{"d_model": 640, "n_experts": 32, "experts_per_token": 2, "activation": "squared_relu", "moe_layers": [0, 1, 2, 3, 4, 5, 6, 7, 8, 9, 10, 11, 12], "router_score": "sigmoid", "routed_scale": 1.41, "seq_len": 1024}
Below are experts of layer 2 (counted from 0) of a mixture-of-experts language model. Rows are named router (the router's row for the expert), up (a neuron's input weights, with its number) and show model dimensions 80-159. Each number is 50 + 12 x the weight over its row's rms, rounded and kept within 0 to 99.
Before each expert's rows: "mostly gets" lists some tokens that are sent to it at least half of the time. This comes from a sample of Wikipedia text that the model never trained on.

# expert 12
mostly gets: " Website", " race", " ball", " rock", " USA", " stations"
router:42 47 37 51 73 66 24 65 56 55 40 52 58 57 33 56 47 52 35 55 72 61 31 45 31 54 60 49 54 42 48 56 58 43 46 38 44 41 68 56 39 59 49 64 58 56 61 47 50 61 79 33 39 72 51 55 44 25 68 49 49 56 61 41 56 38 69 40 68 61 32 40 59 27 44 48 59 50 43 48
up0:79 70 40 52 54 52 60 56 49 47 33 64 25 75 48 32 50 56 47 45 41 61 62 69 28 45 30 52 52 48 40 52 50 45 27 54 49 68 54 32 21 42 79 55 51 43 46 64 47 50 56 40 52 57 61 63 42 48 44 53 60 57 54 63 20 43 60 41 53 60 64 62 53 56 64 61 55 79 35 64
up1:34 52 52 49 66 62 34 56 70 35 41 48 42 55 54 61 82 53 45 58 57 38 56 47 26 40 44 41 51 46 65 51 46 57 56 41 47 37 70 72 33 48 46 39 55 21 55 48 29 55 66 64 51 44 49 27 30 59 40 50 53 62 53 64 57 58 41 34 54 52 34 33 63 44 40 65 43 46 65 41
up2:43 34 57 52 37 63 44 67 48 79 42 41 40 47 61 37 55 53 56 41 63 61 57 42 48 44 53 49 49 36 74 55 37 52 42 29 74 50 63 27 40 52 44 40 33 34 53 32 46 31 55 37 53 53 61 38 33 33 51 64 58 58 56 63 50 29 50 36 75 42 38 51 69 65 57 65 70 71 66 17
up3:55 53 17 32 38 63 52 45 43 56 53 50 37 34 55 43 56 36 54 46 60 46 44 40 51 42 35 60 58 74 61 32 29 54 46 37 51 64 17 60 75 50 60 31 48 52 57 64 38 38 73 40 64 70 55 63 37 44 57 35 51 42 68 38 32 38 50 22 42 57 66 54 37 36 45 51 43 47 50 72
up4:78 62 40 64 64 42 40 56 64 69 37 38 38 48 18 43 48 37 63 53 45 66 45 58 25 55 51 56 36 39 44 47 49 55 65 67 47 53 50 36 63 49 41 50 28 33 50 60 56 32 46 42 49 49 66 30 55 42 57 56 54 53 65 41 49 41 63 54 37 42 53 67 46 26 44 42 52 54 70 61
up5:47 44 43 59 57 47 28 46 47 37 56 84 64 39 38 50 61 35 63 66 48 43 49 58 75 45 61 36 38 53 47 66 55 86 54 45 60 40 62 67 66 46 36 55 28 61 65 53 18 61 52 59 37 49 44 46 52 28 58 43 50 65 41 62 46 52 47 51 43 64 36 24 56 40 62 49 46 34 66 44
up6:47 36 58 46 51 44 46 70 46 26 59 27 46 55 54 40 52 45 62 46 60 44 51 48 55 71 55 39 60 53 47 36 59 39 61 57 51 42 45 22 53 50 29 67 33 44 40 52 41 51 43 55 61 53 51 70 41 47 48 58 40 19 75 40 55 38 54 45 53 65 60 57 54 50 33 27 63 53 53 47
up7:52 63 52 66 36 57 46 45 52 51 52 58 63 55 54 50 63 44 57 56 61 29 51 27 51 41 40 46 36 43 40 65 51 66 28 39 48 46 46 45 60 46 43 40 43 55 30 23 58 40 49 44 71 36 46 46 28 38 29 48 70 57 59 76 60 21 61 59 68 36 26 52 57 52 37 32 33 45 50 64
up8:50 40 50 52 66 67 32 49 53 57 69 41 52 53 59 40 23 35 29 34 63 68 36 51 46 49 58 42 41 42 33 60 41 40 41 52 59 26 58 56 63 58 47 50 41 52 55 67 69 35 57 50 52 56 54 53 48 22 59 45 73 28 61 24 70 53 73 51 62 50 64 37 38 74 48 59 47 61 48 64
up9:51 49 47 37 39 64 40 63 59 61 58 83 58 43 52 50 64 34 48 23 65 48 29 82 53 55 78 50 20 48 50 44 69 65 46 41 34 49 24 38 35 25 64 62 55 57 47 40 50 45 53 79 47 65 45 45 49 40 44 70 57 62 32 42 47 45 50 67 46 59 30 44 60 51 78 30 59 64 42 56
up10:75 39 46 41 72 63 62 46 57 44 73 48 35 55 46 24 40 42 66 55 43 39 60 71 53 55 57 32 35 72 41 57 63 74 31 58 62 61 57 53 43 45 72 36 23 55 38 63 26 61 30 77 44 54 35 61 38 42 40 42 24 38 42 44 48 45 43 42 49 51 50 47 27 43 34 40 58 54 49 54
up11:43 27 48 56 55 66 57 41 42 50 30 48 51 62 15 39 66 52 50 53 56 73 59 51 34 56 81 52 70 38 48 61 56 37 70 53 29 65 60 55 52 60 55 57 43 25 27 43 81 36 36 50 45 62 42 49 46 65 47 41 64 39 69 31 22 60 38 59 53 46 51 40 42 52 61 58 56 58 58 49
up12:55 52 44 45 44 29 69 77 61 48 46 44 54 57 51 62 41 22 69 62 42 69 56 64 53 67 50 45 57 61 64 52 61 65 62 54 51 43 41 43 52 51 54 71 60 39 56 29 60 51 51 42 68 72 26 56 32 67 58 61 62 47 25 37 43 35 44 47 54 58 50 43 64 42 60 46 60 51 66 59
up13:63 46 47 49 26 70 37 31 24 54 47 54 55 55 45 38 31 50 52 48 58 49 50 46 43 49 53 74 35 30 44 58 51 56 48 42 36 57 61 63 55 51 57 53 52 48 48 57 47 51 25 60 66 48 58 61 44 56 43 38 47 50 38 55 60 54 55 40 49 30 53 37 39 51 77 57 60 55 42 53
up14:52 65 42 38 43 41 22 76 50 56 52 37 32 42 59 55 34 42 43 59 69 43 40 51 49 44 50 60 27 29 50 53 29 53 57 67 69 48 45 55 54 41 53 33 58 66 42 40 35 49 32 42 32 54 70 57 52 64 52 49 55 55 50 58 51 68 39 43 49 53 67 40 45 59 59 31 43 58 84 56
up15:64 17 66 50 57 63 22 47 39 49 43 42 60 50 55 68 58 39 61 61 41 66 58 37 45 50 56 59 30 58 48 56 41 26 58 52 50 39 64 65 34 38 48 77 37 62 57 17 60 58 61 40 73 59 58 37 46 70 48 39 49 52 54 68 34 59 71 55 57 61 59 36 59 31 58 33 37 41 51 43
up16:48 35 51 41 55 49 42 48 38 73 42 36 62 57 47 60 64 44 43 49 60 38 56 83 56 41 60 44 32 49 46 50 65 62 65 65 44 61 49 51 44 75 51 49 41 57 53 48 57 45 44 57 43 64 55 52 69 53 49 67 37 32 51 35 49 60 44 34 65 72 39 58 52 56 40 54 37 40 65 28
up17:47 54 52 48 44 63 60 56 53 46 48 45 47 57 56 45 55 50 57 48 50 47 50 61 46 45 43 57 50 56 56 53 44 53 40 68 40 50 48 66 55 68 62 67 54 30 37 54 44 55 77 47 42 51 37 36 53 42 51 62 60 70 63 52 45 44 70 31 61 35 32 51 56 69 26 48 67 72 48 69
up18:50 54 54 27 58 56 56 34 77 64 42 58 21 69 48 29 47 32 60 34 73 25 46 37 47 55 42 64 78 46 58 49 53 39 67 56 31 54 43 41 57 35 46 69 57 61 28 65 62 53 57 52 57 53 48 62 44 56 63 51 32 42 56 45 57 79 61 70 56 51 29 61 31 66 62 60 58 39 60 37
up19:64 46 38 47 48 60 43 40 44 56 40 66 46 47 44 45 41 44 56 48 38 53 51 43 56 53 52 33 58 65 42 39 36 64 44 52 38 43 45 57 70 46 34 40 57 73 50 44 51 58 56 41 70 65 40 57 54 41 59 30 57 56 31 58 74 44 75 32 34 39 66 63 55 36 43 50 55 60 59 51
up20:56 37 52 40 58 52 31 45 28 73 42 47 58 51 38 40 48 19 44 67 48 21 62 72 34 52 49 79 46 46 62 56 55 49 61 28 34 32 70 54 37 49 19 47 51 52 45 45 67 32 39 62 46 54 52 66 49 52 56 57 36 62 48 38 33 54 42 60 59 66 50 47 39 57 76 51 45 55 39 51
up21:60 51 48 58 42 36 58 31 43 55 22 49 53 41 38 64 40 47 76 42 59 56 44 42 59 62 34 34 40 32 40 55 50 46 28 48 59 46 27 71 40 58 39 70 48 65 40 56 26 61 45 51 35 71 55 62 37 41 34 47 36 68 51 45 46 77 61 38 48 66 63 50 41 67 33 68 46 52 60 54
up22:34 48 53 30 41 37 30 75 22 79 30 51 57 43 29 52 59 48 51 69 49 64 67 36 46 56 48 58 28 36 55 59 54 53 67 41 42 63 54 36 61 43 64 39 58 59 57 51 43 67 36 59 68 51 47 56 39 60 53 54 42 55 42 48 63 33 47 46 50 41 55 50 52 52 39 28 49 43 53 46
up23:54 26 43 55 59 58 42 56 49 39 65 61 58 54 67 73 63 31 68 26 47 57 73 35 44 43 55 63 64 53 71 67 48 63 45 33 51 45 56 72 39 72 49 45 48 40 37 48 47 34 45 49 58 51 49 53 46 39 65 36 54 48 61 60 36 47 56 30 70 36 54 28 40 39 45 48 57 51 60 44
up24:43 47 44 66 64 46 47 60 25 42 39 36 26 50 31 39 40 47 53 65 58 59 48 69 50 73 71 49 36 59 69 53 46 55 61 54 34 43 60 48 49 46 48 57 80 62 57 44 49 52 64 36 45 63 77 44 53 39 32 62 39 52 44 49 67 55 61 37 54 56 48 37 53 66 45 59 59 41 37 50
up25:56 48 48 41 50 60 47 67 55 38 38 41 63 47 63 33 34 75 49 56 35 53 61 47 72 46 65 41 56 65 50 54 45 43 47 35 75 53 66 54 67 57 37 65 58 61 48 55 30 27 45 66 20 56 53 42 49 28 61 53 41 64 46 37 62 43 52 48 49 62 57 38 51 37 48 82 40 49 68 78
up26:53 58 48 55 60 52 25 63 46 39 43 39 51 47 27 21 33 45 58 56 64 47 69 53 60 46 68 62 51 41 53 48 71 80 77 53 47 36 39 60 36 37 45 44 57 49 57 41 27 33 47 57 39 65 18 48 51 56 44 43 37 49 51 38 65 72 49 41 73 75 55 38 47 53 45 54 50 65 59 74
up27:48 43 33 61 39 48 46 55 48 74 51 36 50 45 65 72 49 41 66 61 58 65 49 51 60 57 43 30 59 58 43 59 40 43 44 53 43 29 56 60 57 58 35 44 61 53 35 44 58 33 37 79 48 51 35 34 35 49 35 35 53 55 33 27 39 52 66 43 68 54 57 65 58 39 79 69 51 42 43 50

# expert 2
mostly gets: " football", " Los", " Team", " ro", " Chinese", " La"
router:38 43 40 43 61 52 38 53 37 45 65 52 54 37 46 69 50 58 39 62 59 23 58 37 34 76 57 48 54 36 56 62 53 64 44 41 46 34 66 29 49 40 46 62 54 24 61 37 59 45 60 24 47 60 49 49 23 35 48 54 33 54 68 51 66 42 57 54 72 33 55 36 49 47 48 56 51 37 39 52
up0:58 82 52 60 47 55 46 56 60 53 36 81 31 85 60 42 61 45 64 52 34 68 57 50 45 38 35 55 57 56 47 48 47 37 18 50 61 58 56 47 46 51 81 55 49 30 39 69 45 50 37 50 34 46 52 60 64 47 51 34 68 45 56 72 32 38 48 52 59 40 63 62 50 51 59 52 55 66 37 57
up1:38 49 59 48 69 53 46 58 50 47 50 50 57 54 59 79 73 58 44 58 57 37 46 44 39 48 53 48 50 35 55 53 23 45 52 35 36 42 41 53 49 56 30 40 58 23 52 60 33 55 48 64 69 37 52 29 32 60 40 48 56 69 53 47 58 49 48 56 53 49 40 20 57 42 42 54 37 40 64 47
up2:51 44 61 50 47 61 41 69 50 73 58 40 39 60 47 41 40 53 57 49 48 65 62 40 54 41 65 62 66 34 80 44 46 66 43 40 59 62 69 31 41 58 38 35 51 30 52 32 51 34 51 33 46 55 57 34 41 38 56 68 56 54 51 62 46 27 46 26 62 45 43 54 60 59 51 81 56 56 65 22
up3:66 62 18 33 48 74 40 59 45 56 58 61 49 42 42 55 38 54 48 49 68 46 34 31 50 46 42 45 69 61 54 39 35 57 51 38 43 55 19 60 52 32 66 38 48 26 63 50 47 35 65 48 66 57 37 58 45 46 57 53 35 43 63 38 30 49 61 23 50 51 54 64 34 34 48 46 39 60 45 63
up4:74 61 41 51 62 45 44 61 60 75 41 34 45 47 51 46 53 36 58 52 45 62 54 53 32 51 56 50 43 37 57 47 48 62 51 62 31 47 57 45 61 49 38 41 45 41 39 57 50 46 49 58 43 40 56 34 55 37 56 56 61 64 45 51 52 36 69 62 36 46 55 74 50 33 45 43 49 71 79 48
up5:51 33 34 60 59 42 34 48 45 37 47 62 77 36 23 58 51 24 60 54 52 41 43 51 61 51 55 41 38 49 50 58 69 74 54 40 53 54 53 71 68 39 35 41 26 47 73 69 22 65 52 70 27 53 37 60 50 27 64 38 41 68 45 75 57 46 51 54 41 60 46 16 36 63 54 73 46 52 61 46
up6:54 41 50 49 45 32 54 70 48 40 55 38 39 71 58 62 63 48 71 34 54 37 65 45 62 54 52 48 59 63 55 31 43 35 38 51 46 37 35 19 70 65 36 69 32 50 28 54 32 46 54 55 57 50 58 62 48 33 36 66 46 34 62 28 44 56 46 62 44 58 51 54 45 60 29 29 62 55 35 42
up7:54 51 68 51 41 60 45 54 40 48 40 68 61 46 62 30 55 38 68 67 57 27 47 29 44 56 41 53 30 45 50 64 53 52 32 44 57 49 42 47 58 55 46 21 41 52 41 37 59 43 64 39 68 45 41 52 41 50 35 65 53 38 62 63 51 41 49 59 67 45 47 43 47 44 41 31 28 43 49 55
up8:46 42 43 40 64 61 42 56 61 64 50 42 36 62 50 41 38 39 24 48 58 57 55 38 44 50 51 36 46 32 33 78 32 37 56 41 63 35 66 53 67 65 40 62 29 58 49 65 69 25 49 36 60 44 56 62 36 24 62 63 67 47 54 11 74 50 61 53 61 60 58 42 45 65 51 58 46 63 57 57
up9:64 38 38 32 44 62 68 52 49 57 53 78 56 46 51 67 50 37 36 45 54 35 34 66 58 60 59 45 39 42 44 28 64 63 46 43 40 72 40 31 31 50 66 70 60 39 50 48 71 37 44 58 33 61 43 47 39 54 51 66 33 63 49 56 37 36 63 73 56 52 59 56 54 41 60 43 57 59 49 50
up10:78 38 43 44 74 57 41 39 60 37 64 41 32 55 45 30 31 50 49 50 38 47 50 75 50 56 60 23 43 64 48 50 70 62 30 43 64 59 63 52 32 43 75 40 16 48 42 67 39 57 36 60 55 59 38 74 36 25 51 45 28 44 51 50 59 45 44 47 52 56 33 33 51 61 26 41 49 55 38 43
up11:45 28 44 52 49 71 70 50 44 47 35 30 42 56 25 41 67 33 53 47 58 69 67 55 39 54 81 57 70 42 46 49 57 47 63 40 36 56 57 65 62 53 67 58 50 34 35 27 46 59 56 54 47 78 46 34 45 51 55 52 53 38 64 33 33 64 41 39 66 62 43 32 41 53 57 41 54 67 55 53
up12:49 46 33 47 55 34 61 85 59 46 38 39 45 50 52 66 32 12 57 57 28 60 52 67 48 69 51 69 64 58 62 53 67 76 68 60 41 53 24 54 51 43 56 74 81 30 60 52 54 55 39 49 74 64 35 60 46 60 72 76 53 35 48 43 45 37 53 41 59 54 49 36 68 48 67 41 64 55 62 71
up13:63 72 59 48 32 57 24 32 28 50 47 57 47 53 47 40 26 48 49 48 61 43 52 45 46 55 53 75 53 51 60 43 58 57 60 32 36 52 61 72 44 63 54 46 57 41 34 41 48 43 36 75 42 53 47 61 33 51 40 45 42 57 30 56 57 42 51 40 44 34 48 41 36 58 74 72 59 69 34 49
up14:43 55 46 47 33 56 36 84 38 51 59 31 49 44 50 54 32 49 50 61 65 29 16 61 56 48 39 55 27 37 69 69 22 62 76 67 67 52 54 52 49 43 63 56 66 62 50 39 44 31 37 51 64 57 56 57 61 74 65 32 62 56 69 42 61 53 55 36 53 45 62 42 64 64 60 41 43 46 71 55
up15:61 25 51 34 82 60 20 39 54 46 41 51 57 36 57 61 49 53 62 62 44 69 52 53 39 75 63 56 16 55 33 49 46 32 65 53 51 52 38 75 27 43 48 84 49 53 61 37 65 54 39 36 62 66 58 49 37 76 45 40 58 38 64 54 28 44 72 39 53 89 44 47 40 34 48 35 32 52 70 45
up16:61 32 44 47 48 39 62 47 36 63 52 35 59 51 55 49 55 46 56 58 66 46 43 79 42 23 60 54 42 33 67 48 64 64 57 56 49 44 48 41 61 57 60 42 65 52 64 43 45 56 33 49 46 49 66 53 59 63 38 64 34 45 67 32 44 42 41 48 68 53 52 64 61 60 67 64 35 33 42 47
up17:44 43 48 34 49 67 71 59 41 48 59 42 54 62 62 45 78 56 55 52 61 55 47 59 57 40 62 74 60 63 49 46 49 71 48 44 24 51 72 64 36 75 78 63 49 31 57 58 49 56 63 59 52 56 20 35 57 42 42 69 39 60 43 58 60 17 74 29 55 46 36 60 59 56 39 44 62 84 48 78
up18:59 76 47 35 56 58 58 43 67 70 43 49 38 60 37 39 52 38 54 51 75 21 50 42 45 40 53 75 73 51 45 36 65 41 69 71 52 36 45 35 74 41 44 51 76 52 41 74 57 73 62 51 45 54 56 72 43 54 64 59 44 39 52 51 59 71 68 72 47 39 33 65 42 82 58 69 50 47 56 39
up19:57 53 51 39 65 66 45 51 48 59 32 51 39 58 46 53 48 46 62 43 38 63 36 50 38 59 61 38 53 62 59 56 51 53 48 49 55 41 59 33 47 48 51 48 61 57 61 44 63 47 38 64 65 66 49 44 62 40 60 33 33 68 12 40 80 42 75 16 41 40 46 43 60 58 46 46 63 67 54 76
up20:62 56 51 41 56 46 56 59 47 71 37 48 48 40 33 26 52 32 45 64 60 40 58 83 48 46 55 47 39 51 59 49 51 43 58 32 60 57 56 43 54 70 30 44 58 53 32 41 38 63 42 63 26 67 56 74 33 65 58 52 34 47 48 35 36 52 47 48 56 56 45 49 48 62 66 36 38 60 40 59
up21:54 52 50 53 36 39 43 47 48 65 25 30 53 39 33 56 41 40 58 58 59 61 64 52 62 52 44 43 44 42 35 63 43 48 38 43 59 42 49 59 30 52 52 66 68 83 46 50 27 52 46 30 35 63 67 57 39 51 24 47 52 53 55 40 60 68 60 43 60 66 61 45 48 68 43 55 70 52 50 56
up22:39 45 49 41 57 39 39 67 32 81 41 61 50 53 48 57 47 50 64 60 35 59 72 32 41 67 54 64 37 51 56 44 48 60 57 23 46 61 57 59 53 43 52 50 54 55 52 63 31 60 36 50 50 46 42 56 50 54 47 42 47 50 53 46 51 19 63 55 51 40 45 48 56 63 51 39 54 56 34 65
up23:37 44 57 72 47 37 50 61 41 50 47 66 78 47 55 85 52 24 63 31 55 73 60 38 47 50 72 68 63 59 35 57 58 59 54 39 36 51 57 79 36 60 47 45 56 51 41 18 50 31 41 47 46 77 45 61 43 40 57 52 45 56 59 33 37 35 64 23 74 44 62 39 51 49 32 69 50 45 49 37
up24:55 25 42 67 52 54 26 64 39 56 50 44 20 45 33 50 36 31 42 39 58 46 46 78 49 80 58 58 51 60 70 55 32 43 48 37 45 52 52 58 52 42 60 57 75 55 41 40 53 53 62 47 41 54 72 37 65 46 53 56 50 41 42 45 46 53 68 24 55 52 49 42 56 67 44 55 72 54 38 48
up25:52 55 35 44 36 52 64 63 57 31 43 49 54 46 47 37 23 74 51 38 27 58 56 72 58 63 59 32 66 49 50 49 49 46 53 33 67 35 57 34 66 40 39 63 71 67 58 51 48 36 39 56 45 51 69 24 32 47 57 53 45 45 38 45 53 51 59 58 77 70 56 35 42 28 37 68 43 57 58 72
up26:60 59 50 51 68 38 36 57 52 27 58 61 57 51 40 36 29 39 62 55 55 55 54 40 68 50 61 62 43 46 44 63 60 66 61 43 54 41 42 39 52 43 29 51 56 36 50 44 32 51 47 49 33 65 16 47 31 54 51 60 45 39 47 42 73 51 53 36 57 74 54 48 35 71 60 51 40 71 65 61
up27:49 43 59 57 42 48 40 52 31 64 65 36 46 40 55 59 44 43 76 63 57 74 39 39 46 61 40 34 49 55 43 68 53 47 61 52 41 27 62 49 46 43 47 29 53 45 54 33 57 38 54 68 50 53 39 46 41 48 46 37 68 50 45 28 48 45 69 36 66 60 54 51 53 44 69 91 48 57 35 57

# expert 28
mostly gets: "^{(", " char", "part", " SCO", " Tob", "emb"
router:43 40 51 57 44 58 51 45 51 62 54 42 50 35 30 66 61 50 55 50 49 48 46 52 36 39 59 47 65 38 41 53 57 47 24 40 45 29 52 48 36 44 50 47 43 36 42 35 38 43 57 32 53 48 48 43 32 47 75 58 50 73 59 57 57 26 36 59 67 39 40 58 60 26 47 61 53 39 60 33
up0:56 77 56 62 45 46 35 62 66 45 21 75 29 68 62 37 61 53 52 45 38 72 66 67 42 49 36 55 59 49 56 54 37 48 26 56 62 48 75 60 24 59 67 62 47 50 51 73 41 47 40 43 39 62 62 56 31 52 35 43 66 41 43 61 28 41 54 28 65 65 61 60 38 50 72 70 55 86 42 59
up1:37 49 58 75 62 45 31 69 55 40 66 43 60 47 55 56 66 67 48 45 59 47 44 32 42 64 35 49 56 34 56 48 36 52 49 35 45 25 56 55 31 50 31 46 68 23 52 52 27 51 60 60 64 46 44 47 33 56 52 63 58 47 52 55 49 50 45 29 45 64 46 23 61 43 48 68 43 33 64 51
up2:47 34 56 67 45 42 42 71 46 66 54 48 48 55 47 34 51 58 57 38 41 59 65 33 57 33 71 60 69 38 66 55 44 60 41 34 56 56 59 40 41 54 43 26 47 37 34 35 41 43 56 56 68 53 54 42 39 50 54 71 58 42 56 67 47 24 50 41 66 42 31 48 67 60 48 77 59 70 64 33
up3:66 58 22 35 43 72 56 52 38 54 49 59 60 32 63 43 49 33 50 54 54 45 57 44 51 66 41 45 57 61 59 45 33 59 46 32 26 52 41 42 55 55 44 30 49 46 56 49 37 31 75 62 53 63 40 67 38 47 56 42 47 42 74 37 44 39 54 14 44 43 63 66 45 23 60 50 50 53 51 60
up4:76 62 33 58 55 50 39 46 70 80 36 27 45 55 36 40 57 47 65 47 41 62 43 48 23 48 41 41 44 35 30 65 49 45 61 56 39 49 58 37 65 40 31 61 32 45 54 53 60 35 56 65 54 46 65 44 55 32 52 56 42 62 43 49 55 32 73 64 43 64 34 67 60 37 43 46 59 64 72 53
up5:59 46 35 52 55 39 31 47 30 40 53 69 57 29 34 63 49 31 58 62 54 26 51 66 65 53 63 43 51 53 61 54 57 74 72 27 49 49 55 57 72 45 36 55 22 59 62 69 23 61 52 60 26 55 50 43 45 50 47 42 59 68 42 69 44 49 57 52 40 55 60 30 58 52 64 70 50 41 59 43
up6:42 31 63 38 51 40 57 76 46 36 56 55 49 54 49 55 67 53 49 45 57 36 62 45 61 63 69 50 48 60 57 32 53 40 41 50 35 46 36 32 56 64 26 64 41 60 34 35 33 47 37 56 61 45 57 50 46 38 40 68 37 28 69 43 42 46 47 67 48 66 64 57 49 38 35 43 51 43 47 46
up7:47 42 56 58 34 59 57 43 47 44 42 55 55 64 49 53 46 34 63 57 56 24 67 23 39 49 30 55 54 37 52 51 39 51 27 37 54 45 36 45 63 48 58 29 43 44 30 37 46 49 47 48 58 45 49 48 15 48 22 58 69 51 59 68 46 32 62 58 76 48 36 55 45 54 40 30 32 46 47 62
up8:47 59 43 50 58 45 23 47 60 61 60 39 45 63 54 47 48 44 31 40 57 63 33 44 30 56 46 44 43 40 39 67 41 44 41 35 51 37 59 59 80 44 45 49 36 57 42 57 67 41 54 62 58 41 57 59 47 29 72 59 76 38 70 19 78 28 63 59 71 45 60 44 50 61 47 58 55 56 32 50
up9:57 44 40 36 38 50 46 55 55 55 42 74 58 45 38 51 60 45 36 23 63 43 39 76 62 46 69 45 38 54 47 19 61 62 53 53 39 54 35 29 42 53 61 61 49 49 49 56 51 45 47 52 49 67 50 71 56 54 61 62 50 59 49 56 41 34 51 64 41 56 46 57 69 45 57 41 42 53 35 45
up10:71 30 44 43 66 52 43 44 55 43 66 34 42 46 46 41 34 59 48 49 50 39 63 73 44 59 58 42 32 56 45 68 50 61 17 58 55 61 49 48 60 38 83 40 15 46 24 68 30 48 46 67 43 55 41 71 37 29 55 62 37 24 58 47 41 50 40 35 49 50 46 56 57 59 27 32 46 63 41 59
up11:51 39 46 52 57 62 50 48 38 42 40 39 60 51 34 33 64 39 46 50 65 71 63 62 39 46 72 55 58 43 37 63 56 46 59 52 32 60 62 61 54 42 48 55 47 43 33 34 54 36 44 46 42 63 44 30 54 53 38 43 74 34 62 27 46 71 41 49 60 52 60 47 47 60 58 55 67 50 53 49
up12:57 47 41 48 43 23 60 75 64 63 36 32 47 48 35 63 32 21 64 41 32 62 57 60 45 58 58 53 60 64 54 41 62 65 72 60 38 37 41 62 45 40 48 61 59 32 53 37 50 43 33 40 74 65 45 65 43 54 61 73 53 44 40 44 35 31 53 39 70 66 44 37 63 46 55 50 60 57 53 63
up13:54 46 61 50 36 83 30 44 33 39 50 50 48 59 35 42 40 36 57 48 40 37 46 48 42 52 57 75 47 47 50 42 79 64 66 45 21 44 62 74 61 48 54 38 47 55 46 43 58 58 30 58 64 52 60 64 33 50 41 42 36 47 44 51 57 51 51 40 51 29 48 55 29 66 58 66 57 58 33 57
up14:40 55 46 30 42 62 53 67 64 60 50 35 48 49 55 74 27 45 53 55 66 42 27 51 44 33 19 54 36 13 57 66 24 56 42 57 57 51 46 57 53 45 53 32 63 63 62 53 28 52 58 57 51 46 64 51 48 65 60 31 66 53 62 55 69 70 54 60 61 47 62 46 52 53 48 35 26 60 76 52
up15:54 31 39 41 61 42 26 50 45 41 36 38 48 44 39 60 41 48 49 46 39 48 55 49 36 75 53 61 38 52 44 63 45 40 60 53 59 53 31 69 55 29 42 66 50 66 43 49 61 61 44 50 69 65 43 45 50 63 51 41 60 44 53 59 28 39 68 47 61 70 50 53 47 43 39 53 41 56 61 45
up16:57 32 49 48 57 46 60 46 54 52 58 56 65 50 56 30 60 47 50 60 50 56 64 84 39 46 57 61 28 42 60 53 60 66 67 61 66 44 55 41 46 66 57 38 52 35 47 56 46 53 36 55 61 46 40 48 68 50 36 57 42 33 57 28 56 38 38 43 64 64 36 60 58 56 59 61 43 35 50 42
up17:56 51 45 43 42 61 65 63 52 34 67 52 43 70 63 44 55 58 54 61 55 47 50 58 75 47 42 78 50 64 57 47 39 69 48 50 38 44 74 62 36 71 76 58 59 44 32 57 33 42 82 70 43 44 32 26 54 38 55 58 52 56 60 56 60 31 61 24 51 42 43 57 66 45 28 48 51 66 43 74
up18:55 90 54 36 65 61 57 36 62 56 41 45 40 72 17 41 58 47 63 53 65 22 45 56 53 52 47 55 70 50 41 39 43 44 64 66 52 48 42 42 78 58 46 57 55 52 34 64 75 62 73 40 60 43 44 81 47 56 60 48 37 48 60 60 53 69 68 62 52 38 42 67 44 72 64 71 52 43 51 43
up19:82 55 35 41 52 58 58 41 44 53 48 43 42 43 43 52 42 46 41 54 33 52 55 61 45 51 49 37 49 78 60 57 41 65 58 58 42 43 46 39 75 39 55 44 51 54 50 38 62 44 45 56 68 66 46 55 60 46 73 41 44 71 28 47 81 48 64 32 25 37 64 52 60 53 51 51 53 62 39 75
up20:64 23 56 45 60 43 37 59 33 55 47 34 57 47 29 28 55 09 48 62 45 20 75 68 31 48 59 59 50 58 65 38 61 57 66 39 47 48 56 48 42 46 28 48 59 41 48 60 65 38 42 82 49 77 52 61 56 59 55 61 32 49 56 51 43 51 42 52 44 64 44 51 39 59 73 45 43 46 61 65
up21:45 44 46 57 51 37 38 35 50 54 52 40 46 41 40 52 20 31 71 38 49 61 48 70 67 49 49 37 45 45 49 63 40 46 39 50 67 45 50 80 47 51 64 55 81 81 52 56 34 56 46 46 50 72 46 57 35 36 34 21 36 57 51 45 50 69 60 63 70 55 66 48 46 49 38 65 47 62 55 62
up22:35 47 49 48 43 44 35 54 32 68 38 61 50 42 42 54 63 62 47 69 48 57 65 35 47 48 50 61 34 55 61 42 57 52 62 36 47 65 48 55 71 51 52 52 56 63 58 61 40 48 36 56 47 45 40 50 56 67 45 56 46 66 58 57 45 39 66 57 50 34 61 54 64 54 49 37 65 35 51 47
up23:50 24 57 77 44 47 52 57 40 60 56 67 60 61 56 72 65 27 60 32 54 63 54 39 41 44 70 61 57 57 37 62 52 56 43 37 41 52 67 61 41 64 43 44 53 56 38 45 58 40 36 40 67 61 56 58 46 53 45 53 44 52 56 51 36 46 52 47 74 39 56 31 52 54 46 51 62 44 66 35
up24:36 35 44 61 61 61 37 61 41 46 54 45 17 41 44 46 35 48 49 63 71 55 63 66 42 68 67 41 41 55 67 54 51 35 48 46 53 46 38 48 67 50 77 34 90 56 58 59 62 55 55 50 56 65 73 31 50 41 47 48 26 32 43 38 66 49 47 43 56 57 58 39 45 64 22 56 48 50 46 44
up25:52 51 43 41 45 52 35 72 48 36 46 42 53 49 58 34 33 76 48 49 38 63 67 48 74 43 55 25 48 65 57 52 27 34 59 31 65 39 66 38 69 44 45 63 54 52 52 55 40 40 62 47 25 49 51 41 51 45 60 59 41 62 32 45 68 49 53 52 70 55 54 39 52 23 53 68 48 64 55 59
up26:51 60 58 60 67 47 34 47 65 53 58 54 47 53 42 33 27 41 59 56 45 60 73 40 81 31 79 56 40 36 52 61 46 65 58 50 62 44 37 46 37 40 31 43 48 37 57 51 28 57 53 57 30 67 42 33 47 54 43 51 45 43 47 62 53 66 45 41 75 70 47 39 43 53 56 30 47 56 63 63
up27:57 42 54 49 48 46 75 45 44 53 73 39 40 41 73 76 40 41 65 60 39 70 43 50 55 44 58 43 57 57 59 66 45 48 45 30 48 19 59 47 69 51 52 26 51 47 47 36 45 32 40 68 43 52 37 47 37 52 50 44 57 36 52 49 54 53 64 46 64 63 68 55 47 37 63 70 54 65 50 54